Below are experts of layer 3 (counted from 0) of a mixture-of-experts language model. Rows are named router (the router's row for the expert), gate (a neuron's input weights, with its number), up (a neuron's input weights, with its number) and show model dimensions 0-223. Each number is 128 + 32 x the weight over its row's rms, rounded and kept within 0 to 255. Numbers have three digits each.
After each expert's rows: "mostly gets" lists some tokens that are sent to it at least half of the time. This comes from a sample of Wikipedia text that the model never trained on.

# expert 44
router:048113080186113105103102112103087166111106129214115155180121128161133129100141077104105123110144062146116102048116106091079139114142128149180094119055133111105151152115127107135132108096146136170108131165077097141149162112142083139128128101147154154113136084209156138143127067199142097085104111093113080141172125112108185135166175124172133139157116181091079143186156083161105067113103149116160122099119131130174211160158081122111146151146094114177129121136100097101141132132097088121118116157147032124111135100123093094155122176137192166133072119095133111121125125151122138199110148100121075094121073145171097118095176088136106111169085128159162119156168160140106099089103
gate2:124087140141075098152159120117077107131166109172151114143199157150118166074208123197095209159141121131187128126180084094089190183157140073117070144091133138087144091161135114136138089150128134128110159159125109097099128127115079144153118135112088162168154144127134120153102171097094127124114146124105136101122161137054127153147170193146178157108123097159068127130078122158124163126045128096089148080180142093129126173078140100129116180115129098166203150087073133139141080103103065106078072141149122075152150130123084134088077164076157129129134161130123098093118114085134168221112150154134146140164144121163092111099160116142118108082124117128119139150124194138163112127124
up2:076099144124118091182119109134123029140123076148098126148180118135104196062153088151143094170177142118140137102144113135121141176169113107093153134089116122091147143143163086125159105146103103128097118138129121129155099135074141188162135062141095185183146115139126105135141127166070092131150152164093178100155088113107166175177153140138173108130147094126084148120089118149102161125138156105104071101153167102143138117031168103121092128120176140085149111054112141165131068112123127109132035135145178093175162100107097131073137166069154121082143152122144075080130103179128150152137130129134100090128170098168115068065119175177128134147108118163166151129118201146165107140097
mostly gets: "yl", "av", "rog", "omet", "adi", "ranch"

# expert 2
router:095103144171138166074142110133075152069148111138082122107146112110140097112184109126085108142112082159137124091104129124127155119135100187155165132114160094136173136138143088169123122093141090142140167154107126123157134114157122141105129123144093104093194085222105094187084116147159069129136194077129111106121165118142149124159170117177133198105121143135113182130118150112103104155205171103126138143124129154117163197154092155230174152120090118163146141151129082149106120165085168085128128145140089118087132087085133101182143174144137138137080160085160122153173120123163081178105192103140097046087078107144091114111161173184086121133104123129102149163161137118125142082043
gate0:098142149127182177120186093138089155094114175114106137108153099176113080159179109127133092119150117138134131086101114103114136161128116155184157079153118098145148143145108101120140151151158133105145092120132179150165153084126054235120155142092171034131176151131125138137159070070125160144134110121124101136126087139110167138124072158154135124113155126183137124169115137186120110147196154118110160091113161089196118118139128184077125125156147132159111143138148150113041146135165123107123181148118127154119128053108119087074130166138093144156104176123173102119133095185143141092113197138156102086086077114133072143098091157163101082157104144158077184119119086109091117046088
up0:086141132128136142128163092138128145086136169141124139100139135195125092149175117106151114142131092126162169117077108094142123158121121116153166110111089061141144129136090100103177146160162113126135135121142196150159161091138061218113156115104172031169175118136162157137189064061146173137115117123110106148157072117132165115105081168119185108115161132147143135171108124203130107146185101130111167095143148112134100096128141145084132117175151137169106133167122113114051134161138121109163114165087108178134131096140133113074116140175124148150086162142155112151141118203124166093123204134149106071065092106165091105080097162185101110100121148126094189094113082100087111059096
mostly gets: " his", " the", " its", " their", " a", " this"

# expert 52
router:120130120122134136088097151106044133072141123123118139178129109138158131130156147109075095113082088136132114116142105128111255110091115062236158156105120076138077106100113134111109115160124129116156165134077029119152151123158118141116082108078090109094158065190163105097111127148132109123104109134140146139116189105157137129172142177128100136138159148075121129139147139154127106115161144168127104148146133123174254141147138125089119141092090130152133085142161084133154153125070152082145125108155124162091120128110126119171147127130183162136138110131111145115093120139124120145118208111144123124050156170160082106093118168052134113126069180144146091177127156135128087081102
gate0:209139095103109138076143140142129152173101184103099108174197139122131134099150082082103149076132135134140130109147142127109143092183125150141149134138121058154132097029174155142128101145160123130178153148149098085116140129127130097102153102161129076130173087156142126088128137103166103161134178146136152143126081132140132114156168104158166074138121145124167137148164094137160179119141068106133128162140066137167189134129140131110014106096119109178157114144155108142117106112109067100100151203116132134121140126108134169192149151139079114185090105138121141147109166148120059128102132075180097147109141143133155155096208075179075099081145149110145088061131134166188083139078
up0:194113141136093111129157127117133123179084147094116152155174136119133144093188106117131148058108118139113098128121090127071172127143166136180172140115161040148145142060176140082144114154191155085177182114125099080173122102110145136108144125149103116134171095120146139107113175147139108111187144139093149105132094086175131090170181125143157139154120145095107134090115117133125204133171116095167110190147107103197211075158139138109061089093107122172141115143163103142178087108124091122128154185079124148156113133146144179150165179153132116148122111135130167125072165106144087130136107078201098104088119153156139179140195123163114083091137139099165094096155095186196126113104
mostly gets: " \"", "\n\n", " |\n", ")\n", ".\n\n", "==="

# expert 43
router:096081090216100104073091138143084167056152133151105203178125118131070152123153072107094132167153111152136077094125115110126138046121131143082103108119151086140180160154130139162092129115131172127125125144134054140165131100163121141144086071161108097104179033222219131139071091171109075147112105085138163124179161148152170126174113168114140140124162144148113140148177169172110100189145104130158154173112161156106149180184104143142118116077119145138105116150100091152101144160099139081133144105123111112140146129128151128111129156155152140150082117095103123119120128161160071190123182094134127120090104145147120124141138158139139130134108113155147192108185143153148084174116
gate2:088164095139071111132100165166135133095145082170106154119160137119160151157167117148153154140114093138123135101104133127104162059161142125082092135111110118143135159214125129111143128137148151127070122081083043083147111130165124155082067111163160146109110131255189169092103152109068148135107117120078121089086100099174154179135096152113110120160078088136157142163105179165160143151172115068104158119128144179096194091095104149153055137124143134093096123103115130139119123082097161134147151147078143136120124153144085139112128108153095102138142150124096132131141070097178058126094195095173111124161148120109117116131128094119111077136111143182144186103122097198179104165118
up2:179127167080165125162155113093101091159106108066152110137080170148112106107115153150142111153114187103163137122104065153140152146121093109161151120093184102113154105102108150125135172132161111178150156083148197134089117164099182109134195147135083131126125131023042090137143137136186129195155100109139127171157143195103097134115168114173168176091171197099114117132079083080056155115075198164122146100169136094115057108127133107093177130110125115147146127122161126142114134189195137132114122128189093124146125106111158126125097140082103167135101079121105151133081128126096179112125100180093110139100132131142161116150089129155147159113168098124082087109126130082142092093151
mostly gets: " Award", " Cup", " Festival", " Racing", " Association", " Records"

# expert 25
router:046135087197132114062113141130074142084132185212066158145150121144096105146193088118121132147127118151105126075106128088107165079140107183149110081057133084153099121147150120150129137075104106128135089179068090163135144138140096146125117112109121163066163047177184107141106037139140120125119134105139122109149154167081121157171164108148125180138196150053114129120142183111146070166145145114147107105078116137129215127132125151139094110162095144170139136133101078114070137135084130090079155122132089139133131112095124162148107155104157135155082130078141086140084149152149142121150153110145095070102105114155081128109157142148118120139093095117120112099179175122162131088092
gate2:125098093130113140125167217158044171114196116156142114094196079134152110172097101093170124114123120107168141133122124108144072128070129162065142087115094117136148098175044106137147155124095160110200128099109071128070102112153094173127157171087205128147128098172088099164110132110156145144129176104162150151148177126098141130146117143191151177101118122106124070123106150129085112154141149084168138193114147110152119109156084155154052185125125163109149142118143125133074120082140151138136100117143156082140124165135161140105177163109145119133099107127155052104119131113137142115160161117097091123111186132198167120114163113148177108158152122079169143097109104046076129156107
up2:083108134090141140135044079083179094124113134093170150134081184115121162105163130151100107149156135145091157126124074170127227125169152128117137166181129107153129149120161182105093082168138102170061102180167139128150127092094169072121114094168084137126114109115138132098151113104066136121094070205043159111102116117170134120098179153105147104129115146140107196149129085073108123053141122150065146083155177153099108159117131154104182118092103111133095117140103163144149169187128107120094140142117104160115118105130083130142116113136128172120161155074128198130153134162075108155105123140117143101092101097088078179098140117148113130105082134195126096168125138198141100084135
mostly gets: "ville", "berg", "ki", "ton", "ley", "ova"

# expert 7
router:084111116164140094099097109117090112069084124174111161155136062121092143163153153128091083142139096150046122156139109031106187074117099105134194108049161108120165114152145150133136110079093122118118104162046099154125150085176132125133119123118150115115151131145141052120073106125131071134123135093116135126114144160123150191176149154112088145085114130153092162156156156141092130164114208152122138152139103172196163157188105141116105123190132127177136152105140079121092107144087144125107174147096093133119121099101105129194131131111164169129069085055140137121105131093128144164125114071126101100102124158136133162128166073144127096181093105108178069136181158136083132161086
gate2:092070120151168141115135179147109130125136168102154137074155093111171086095158114165129070126111121141151136065155110088086116105148160157187131143080124122123113128122136187091125128097114145085160128173182083191146199121132116147147072133050138079217185142122089157135085115125119134118112121184128061149119161163112090165121156138155086151175098131122155121190084230160088119082150152104130171084109091123130142107167145100145136140150085067101112152143158132137132119159084175107127144104080108174060108124101079111121125134084137139086148084092088085139097111146088147135156147145145119127155136096160108121159142113173200144114075109108179154124171137060110121088145
up2:128139121127117118174145084169136122153144091137126132172145129125124163151044130088135177072135148109151095203095150164154126153108102102113112125188154132169135104135143100133132159164175132111122089123096137061148059090125134154055144140167190176059093082142168140132099169133131130178107118108089207095103103114164170134136120136104183129127137119149100112099128048077125122144109123151113091156072149184123112110028115141136077151092164122186119126084107102138153123124182104168113124171190114114155145105168198142176154143172144088178115150170160149086177139134169122080103138136110153142108116128111142089074111135164083158122194113120055101149116148136159093164122
mostly gets: " by", " Starring", " Arthropoda", "aj", " Aj", " Kot"

# expert 21
router:107119107199159087040076104127072155061112142108134135159157160129118097145131079095067136147148124170175113092127125115144131075149128198117121158052164110174186147148131125143120112092091081147129131175104094092142127122150129122073077131098105140050140100198219068166063082188116095143122159120134161109137149106105110158165213154118151118084158155146099129169123143149135091154118133196104193165136130158151141193133075118136122155099091130184123174144146098120155128129110124082131108126126082118134115134083151154125134132183178168153098093146151090102101153081120127171156196110124146123111129109187142093118146158141122129173098145153117125181145115109132123141095
gate0:140096097117126114122153119091085152086140116085103093116143157137141140128126129143177144047124123146124082134096077107121129153142161157097125170121141160150092144219147110169129179108144166154096101148133139047067125132098106109059156121137135140147098145199133098102091179097155143103115157085103116132101108133124100087146073143197101163144161090124104086160117127123089122152068145031121115157137169106123116129131070145136128210091112083109166115192177105123135143119109152120162107090111199124058161087155117172128172152128149139120118042175114104135102138108142181153126203073084107121118160058072140145119135072131138067120140089085152162112138132132146145097130
up0:156080111169123103090104117102115172103138160094102150098193104144134136127133094075137124075115115139133100123174102107169139148203184166103166183130145137112084119124094135171101104125068117111112094160150134104045112109116127089147152170078139127078128112135099157102103116076090076073127108125114158117090130138145132150182124086172142119128180118121100141147078128109081141179129126111102124117067140066113138133164078168098125199077123085129146109194179091096112130156114176064158166103088132176120180097181171114127168164088150143144095085160098156128117119096139210125164135124098127061108109080100143142129158092097187121125168065150162179132186151113147169146150
mostly gets: " company", " group", " player", " team", " club", " band"

# expert 37
router:081088116137124114119167169114116166061148144156125145186173097139112170156161101083118123117149075122087068132137095137090163163186110154150166112092142105112137159158137102145108133138111101134090118195102076116136057124163131117102066095132100190094162121166165053144113093188195135142120148153163133114190196141128136189183149154117141171156197095123136170154162147134102060123109169097121159132080120155087177147186076140155114122135164136114159132122087085114092158181078124070125154083127105142169156104098095102126148149171158177133118093119142089141119188149166095178093178135119141145099110176135106141119176088090110101167120139126102089129177173110145091128120
gate0:106162086147116066152131154057161108134079114179166144180153095095174163156128178135105150155133094115092133116083128059204172129167144177141099164179118136152142109150123138180104105120133124172110162160104124054161130161161111128110132101109132140127128081117111112175150129108153157115158122111089167095138147127129176155139147191118161174177142101201093142160157135107130110156139071110097176100104120088082184128108129106147111159121127085131087140135119199109161120180161135110122116132128128130144127071055148119164068103067116176108108166084162122069170081096105164159108164099073045202146126131113146157109123148154072144115094185127105113077164091148143094139142
up0:060100145099109164089116132159110113119132136123089141095126153202122102124155129146144118152130205094159080140154125164100121127115141097115119084101124115067101163115180151155128159189087127077128132088157149169125114102112231055126153154113212101126172135132152149040084132135103072151107140146140148163125119122137101082108114096131157110117085113083114106138170097178146119122114101145157087077150138145139066152089164141068153108151110121125132108066174078115080140131161109146106123066129124158107147132140086128122092098101152059141130107142081127131107106189132124131170065140153187057117177151186115081144109122150152086070129102113138160158098132096089198080099
mostly gets: ".\n", " These", "\"\n", "The", "'\n", ").\n"

# expert 48
router:068116122138122118071111124139097137046074103154151180213134129142096110085176097093112099164102115134166077099051080101144149088115110156131132142060164063108170146158123111075101106091146115113148118180090071107157111103155153140093094110140129081116186077166215139129082086178116106126117211125113168112110134169137130166149161134172135162100145137139160153161133131112119113148124139127104133133141107126095151155167138142137140183124083094149141123146121082134105126157056121086162129116134098144106122094096101124137152178135175129096080142170100109149099121118116139147072217067152158085121135188122134135078173137169113164109123151199123160132175116048153130131122
gate0:104139185155122139096149143122127140102129181086096109162111085136046150081105105123176166135154108143119153143177137109102109155098092039111182155173124087161129141109144160118090119110138166172062149086135133127105174078152155120154144105172147137123169100101144157059072113158099121108144160123125126169127120157136114108126141106135116196124151147136107104120112129065156154134115112114084112066124104156210093106152187213126175091097118132141115055151105111160066113151170154120165130107142119104153107148132136104163152134125156145161112116202101155111097093144084167116160164097131156146139096174165097058079067119108088178126132085180129054076131152127199107084131
up0:150121119069142143146093166141118138159128071134074100057137167157104065192152154181131105076112130130107145125122118160137122100190149165125110109096185162087127149173104102165140145094124122151203118124089129129153033131111121133105113179149153104134131123171158060168139137117140140119115120178119121161127089119119124138151148112125088102101125136109157184159161150147080164174104182118161154109117116148108144149094124031123042092151132137128156127141104142150196116084083070142132141116077104108161160157088079148094081138117082134132158075107197118207156137102158117169133086198154086108085106080115161127101179111151114110159080122131126181161124096179143141153151
mostly gets: " games", " events", " role", " songs", " services", " campaign"